Experts of a small language model: 8 experts in each of 12 layers.
Below are experts of layer 4 (counted from 0) of a mixture-of-experts language model. Rows are named gate (a neuron's input weights, with its number), up (a neuron's input weights, with its number) and show model dimensions 0-191. Each number is 128 + 24 x the weight over its row's rms, rounded and kept within 0 to 255. Numbers have three digits each.
Before each expert's rows: "mostly gets" lists some tokens that are sent to it at least half of the time; "comes after" lists some tokens at least twice as common just before its tokens as in all text. This comes from a sample of Wikipedia text that the model never trained on. Tokens count by the router's weight.

# expert 0
mostly gets: " S", " f", " st", " F", " Ch", " K"
comes after: " ", "-", " (", " \"", " S", " C"
gate2:126151089126085148111149171182146121127156127123133123152122153061149115187121117131126128085100150137150111057152100118127116136162140149140168103160083125114136166158156138162123149169156158116116129113112127087130124149158119138096124106144130119117160144124103134155138142109107135155152132156104122113144106123199155107147120100187096117098129104139176142128134128142120120164106126126132128082129094114152106074088153135128130157101171121112117097113116138110128120114156143100124124138102132136136150146102145086165108121103128094128100120131105137098114106145082142139
up2:141170105166107154112143120168151144123159140099117151126145112100127104122154125089132108106133145091112130118148125125106149163173133133135157119096149075096140154127108153132132140141133104104141123089156105117126102113150144118173115083147117133149135153129114109132152154128155133148136126085164145069152125132163118114096113140114186125107116072123111134103088140105127134126089107106100164128145113152101074142134201098137075166140122101132133145135118127096157139095141159116155136087130156135101126137151131097128114173093146081149084115160101119127116133092118106121
gate3:145126121137120085128157094094108153129119160130102093124136123133117082121128080091136126145134140106161133146100123131120127150136171119155156096109135169104122105131119112114140120169103161103095125097115099096110116143130106114139119092116123131120095152125138103149088168180162112115117100135141130120133122108101117124164123186122128119121183133155116115131134094106107170107108104151112114147128124088104114149149163114147147171195109131122164142168098108135121135115125182152121188083156165160131093157125106111135136176114095133115112133119110135111092107089168108106
up3:132128111145136109156134117102097128083109140133123101171092123133110135108097134155157100136087135082116146137135104107107138121153142135124138100122124155130144125136158086166128112102094138086123151112182139127148127147107121078137105142132098115144168163126126152158127154161126113128102112114112111134157148125089115099179106132091137124142117126126112129122104108149063182169114086127086148133116147109165096110139138135133158095137124140116131135118137167110170123190123141143100138110106097182178110143112161147148134107133164126116146168134136105113088134200153147103
gate4:130170131143152101103146135123128107115108101085111140125126165121170088114079096159124103117132137119146108147138105135142102139147157114112137171092121098146093105142108122132167053127105121144139145115120125086130100099125133104122140144134108148144135105114152095099130132110131139123135127126117160171130143173083135127086174167129160168124149095115185131113127135150144118112133103137141142132154149143107137125136121161151155149190088146153167129142156120141135096123136071134106155139096169117159110151145069121118084131077142153117131079129151107167112121155117122141
up4:139112168127145125156124098115100117121130112094151083165153133161135137127143122110144143119093140126102129119127148153168145122130119085112122089103127115119164110167101125123099163147117144122123156092113097122090130122116073167112106101126130128153177142171114126186121142156112117112105117107137076119130083167172176125147116109110124116100161117124127144121129111136123137113108087128150072159085111127135146121130125121110171117104155102103136105130147151107153115119072144093117126135151108133115201099125169129138170117111094160145130169149083117134148100086135148127
gate5:171121098118132118139148135110138101176114126102139141152142101115160124132119135194123101130112093130106169175100132103154124155120096131084128084095162160132142124131149124113130137130113111154128132155121196122113128148151124121127114122126103158144131193120093134136118094087107101183090131131090143139123141109184070149116118109094167111109115116151121142132155103109102121160150121147120125123115126073167156104092160148120116120105150151151172101155124162161151161101123141115146124130105136157151117097133124154150153092119130097122130143152150158117152141085122149163
up5:120095096098126154081109121136095114086130086177085118147137137140113103117148107084135108099140149155122110133167112124099139122138137097148157167160142112101108139101137151138138134115135115149117114088165139147135127138120104118147145120130127105119133109116159115121111164117125107128151125152158111111130129132101127130116139157184124127157119102129179136127098101134084140126120131107145140073137114134068113189178082154178112126138119088095107108103133098111123144127124141059099121099124143131086161156121142146088124172121110155130130145132117128116168084113173158088
gate6:181112093104142095120135088120123136126125139120136126125108141154130093151132088125120155111098149110108129161123119143175104098147127119148131136118134101114081122162155137141078145126138111117137105089141108102090185130142128112110132127124116086133163106072150123098150105124095139120151103085140135114119136136111092137169108110108142061114120075122160110099147123128136111116184195123113174144133124106142140129121106137084122152164154095131193136136122113115137115126114133120136169132153155108160154117133098125140156133099098141136079126098127154159108133136117117067
up6:133088102150118146141101084184148147086125118158145133107098113117102163138166143099126176120123177123103146126125109135143139110119103108132167094125114120114103146132148095135108093140128136174129089137143113077076142099166127112144138131135094088129176159120170122141115119122157115099145071068140107123149114146146085122140134166098104118108142138144134138156153106130158124144142154151132146138135132149132140175126116129089151139139134111136174140131096109139103141174133088103116130109176165159158108082138105131116155120136088133112128073101127126146103148099119113115

# expert 4
mostly gets: "\n", "==", "|", " 2", " \"", " 1"
comes after: "\n", " |", ".", " 19", ")", "|"
gate2:112119150146166164101166118138102137169144105143139112108107144117136145152149126093079110092148154114126105151103164100118111107145117126079113135149096192133118151139120148146158159140100165111091090125141161140140126130161113116131168125149152147087106144124155097139139119131150113100121158113126146143172108125146137147153146131075103143115137129122149107122168141138125146134150153128123078116111147160094157143095106131143092100152133132117136118156080094128087079115135179115108126151175161126153176135144112115129155096159110127097159170120145094173105131157138142158
up2:148152127126119115117113155120141146166094166107139129134154090130102161120127129138151123140134114082133116124130116156104144137119112099157159159099182079113108095122136123139096053127109094113192153160140097174119115157108130133095095117145137146114178109105105136129109155108132121106090128141084133117118156129134085165071146124145105100107151120122095095146116103126092130142139102144112162131159140088112160146114151121117131114098120101169121113104172156112146143155126122157123115138146131120118064092132136138150105146110178128136144126144076152106175124137139127113
gate3:146140103117097203140098122128169134154139122140158116142128095127112072145148135148125138082155149085144068123155160187134127126115095136111119165141125121118095094140081121146137175139135138127135136124173117176137143129118057166112109124142137117108121106101101155108099117152132144137091119126160083153149089162145146174129112135120163111116143105138124111122145158131137133113127147126145154131089141109110131198138113124088175108122113114115127149150140111126125108114098156103089124148125134105121111142133156149135144141087146156115137106137137143178114121105120116077
up3:121092132141121113121112162152107093090089137093100103131114162136138124089092165101135105160126120172161140116061131087164102137116106102091123104123136122136120113127158129153126137095100138127116153123113082107087137145133184119119129091127095113169149117112147067129145162141145105142143176164138172132107165116130113142180163123122108166116133128094168151108158115088142113147133130110097104117152136128143140105123113123133095172121118125128083141144117127142137141133138150122128168114142161103112090113098107126113109147190156120158118115139138074098137122123091121140
gate4:121170104118132059153138090096112134101147143127167139151145118123121109119133096089116161130131121129103140144125112125145109183099128108165106152118150157131110158109143108115134147125094093202109116102081132117117123145156149126135125129103157165119106119100152149141106136100129116094167147126120126155112140147140107069121173072125129143112123155078151092142108141121092110133097135160125151145138137130120184161111155116116134084132145123123113147104150099168123129131103118137159067075145141104177140107149137124076128128138090142118154124145108120164138100126137116147
up4:133141158150118152118135145161163150123073090161126103096088137163139163127136130135123155141135126125139065136133122149110141112145159158102098108109106138111117105154136151149133126160167119057111144139136156126125159124154079131134127140175139131132149148141180116086144120110079117148115111135118104072144163128099187125129110170138122112115076128138098115118157074133160154119106143108121127118134184121113110143119089161130155170120082152119149115123125136073097104141136163150124117156155113126120117125147147104142135125143077112150117098144153146140139170131137118127
gate5:073113147125154139150135115153116152167134172111111154089117103120099154149129131150150135079113109121103144155100144151174121122144123103123174115117117113119134110162124116134122144150157130131116104094140130080133112126152150191116081087083116131136130143131105093132090064152094137132165126122085118127164168142109120130121130144135153152118183115132121113164159144154119142149140133107156161129131177124117112162105105081142104104150164134087084143094137171121117109138151156148113131146135148119149118151097127104151079101150163098119127109132130122177115112141152152154
up5:098190130138110164116094103136097124138076121134116116106099154131107118133120162199118129115126163119086135178102111129123097149118104140118153115165148098140173134126108150113152085131103085107099136128102168102123107126115121084109157115140120136150068136116122125108138108137109176118129135102119143116091122108121144142130117113135112175090109134123141122138152115170101122105093149131109102108109151181160132136116143137138143124108141093112105149146106132125130136148123114139170133154085102166143141180096156128122122116076103106117134145155131104161120131107098151204
gate6:112068130147134147138143176151117126134186106126154144110084097122120159121110147130138087095083171166105120103142122151109151123142153140115121118123162112121105124131117130118115164133110109167111128139118154095122095145106115159136163120110114153107154073129109094189141117072127157089154166103098160142140103122071135096110134133093159125142120147124141142095126119126125094169150115127154094114128145121087167090156116137103120092143134107124126122129150089061162161160113177155151116145147123100099129113133114115131111099139142132124160102139139107117129091135124153127
up6:137131103167146118146110145124138097116127137136145127118111150112145118135108123161094136101096189175046108144140101135118150109129120157110076161107140122154126117122123134160123154110113121158116133144132114108141123130125074116156142160131134130120119078113130099152118101110135188068157147114094162134116109100084148112134112167145136129129078129087124099095150133128118088118131108095139099081156116118140169119133118106076154135157125109141132152126142121109186134129136155141176140142126130096132173142096118107129108130114142143078157098131141107137152097129146183138

# expert 2
mostly gets: " 0", " 19", "°", "–1", " $", "′"
comes after: " |", ";", " (", " 0", " 1", "|"
gate2:156132129097091113113121111172110107087144139152099129152118128131130140125169178088114146125109134144145113107158148131104134136173096149104111113134093113088165101116091166110146120166083134121143136145130140128109134118098139098145115148107098140124132117101130130132103130136129127191151118084084173107137095077083137139092136122119134139139147168126121091115144148114136170096170084089128114097076150112148089129125129135112081125120096151091141125117157164139088122081108084133147103121103138146129156133138145125098155130115075136133101102130129158114120077125132117132
up2:100112118102157165152088152099142133131145092118162149114121138147160143167107118174117147132135139164133141081143172112125112143113140118161145112138134150151108113163170109107104137101141110128149120143139142104130114105157131132141131116118173135133080112120152118111150134153087142090139167160138119112150134164167148143120121129145099140103095068126125143133123136129125087151101135135112144077156083153128140138147111130139220099128143142143111116120126146162141111153159160128153145114130120086100113129140122155185064128139159131111117175135098123131192151098114117133
gate3:115162119117149130104132086154084112120130124154170101090174137100118095116112119130118108112154152126131162119163140114128114104109105147138129137135139088102116118110136145112111107120122078098089111118165126118096151175139115144098111139140121135158120188159122145107091090102143118133133118146117157149142110088102082137112144139166100096126076136117174160113085098118193149101153129145146112080147142165096148167119163130115096125092104149175137136129140080184141122118138170129126164120161130147144136103139124121095135116125133113127180126126150091118143128121144110130
up3:127168154074102145130154103103106125098103108153096129133133132113109091146078130143087122123103105121176163115167095090149113127079113130122106105127131098136178148121092123119117097121086123135128120097125154139108138172112123160093138155143070146157115172108114128116115137133142146118131120141105108088116088120144119136143142137125142133152105121126140131110088128064175120161116154125134147131150113177093144165140141118149108130139109118123155132089128117142162108106128132104116131093128142121163167159211157161100091153101185136122137109106146125133153132135119137131
gate4:116134139140163085128110072155127119142118165150129120102167176098126164118166177120128106138136108111125175119134106126126138106165108116122111140115126135135133144134101085132181159161119145121107146130155095126148118149125069133145117123122125107127127150122144162125129132140157125112112140102128122153098165117085095121137125123128145091159066126144126105159119111109114182122162107085123114119095103083163104118106114132133089142135119127197149129131113128127119125096110092145163119146106129135150114159100129092108190095119162127144159106154143142157080097099126185129
up4:131129148133147082140113074145140128140113135147112083097148191118144154108178148089123097127146112132122185120140094139113137099168124131123122145133144131117148167120103104118179157162118164137110140158155121141163114129105069115147106109109124114127122118119149155131116117116165150120132154101119123119099176139103095157126141137126139107141075126149113089159117129131125149122169087085108144108102115097160098088096108148134097130134119106206136141119102136144111129095106106137154136137122099139157109150121105125117182104123141133137150115157111155143070116125127163086
gate5:135118126155109162122113150144149130106128145146145178097160120135120148127135139093120105102149155139097155132152179154084158132106133135126160124095112119115140102155142169129145145187177161110141157124108156105122160146150122151142156124140188131121129141133145147178097147099139107099157109133139149138128146136106116117138136159095077131153063120151083156121141117145123138126163133145135161125125112113132163101151157146093173078133129117105148126092079137086087153100146110115085141152157089110133150106100116137125124122148107138070143164128152118089120104122115147127
up5:156120158098136171138159117094117117109128099110130126125098115104102149086129095114111108140092126154170116109113121094114158095153107147151089105140126121101100128118157170111103110097127119167098151126139086184129111104151141126160133110090129112114144118132118129073125135192096105119141132137111114180159110119124092118154115091119099118131157129109114145134112086127133117142112135112117130143092112114135122160085113124154144188143093143149089136159121137125146099118125098118177160124109166131109143166160157107102169119117141169126133156125096138132131172189147091121
gate6:136126128154140113122135138108155134101122145129107128125107116122126102109163127115159139137108135152102122125155122173124142096117160154162156135123147169119160119128128078116110142179055112150131128095146131132114168168136069086136110114096128111106102176122120117117143120135129120185133130135123128085173102130116117141128148140116088129104150140088077103163119116117182110116105138134122143132085113142100145134132092119133127131132152153127137163114146124162143109168177117119151090104108147174129104132173138126060171131072125124128119124158148084144124110155078132119
up6:112139157095117141140143136132112159140167115118135132129145150143123126159090146163108069097125126110125114110129117093132095137101127132120125142129098075135135125116093177132118141142146127113137104173128163151162106097127165170078135126141124139135157087180119105126117117102107111084113135141131137128102134128122139077133120140115173092113128106159138174084145117093137139095165138109118097135137097103117117109138150134140134113169119127158119081112128127086124180138101151119104104128165133087165140143104097149129109149171143137110094104092057167145107135082160105132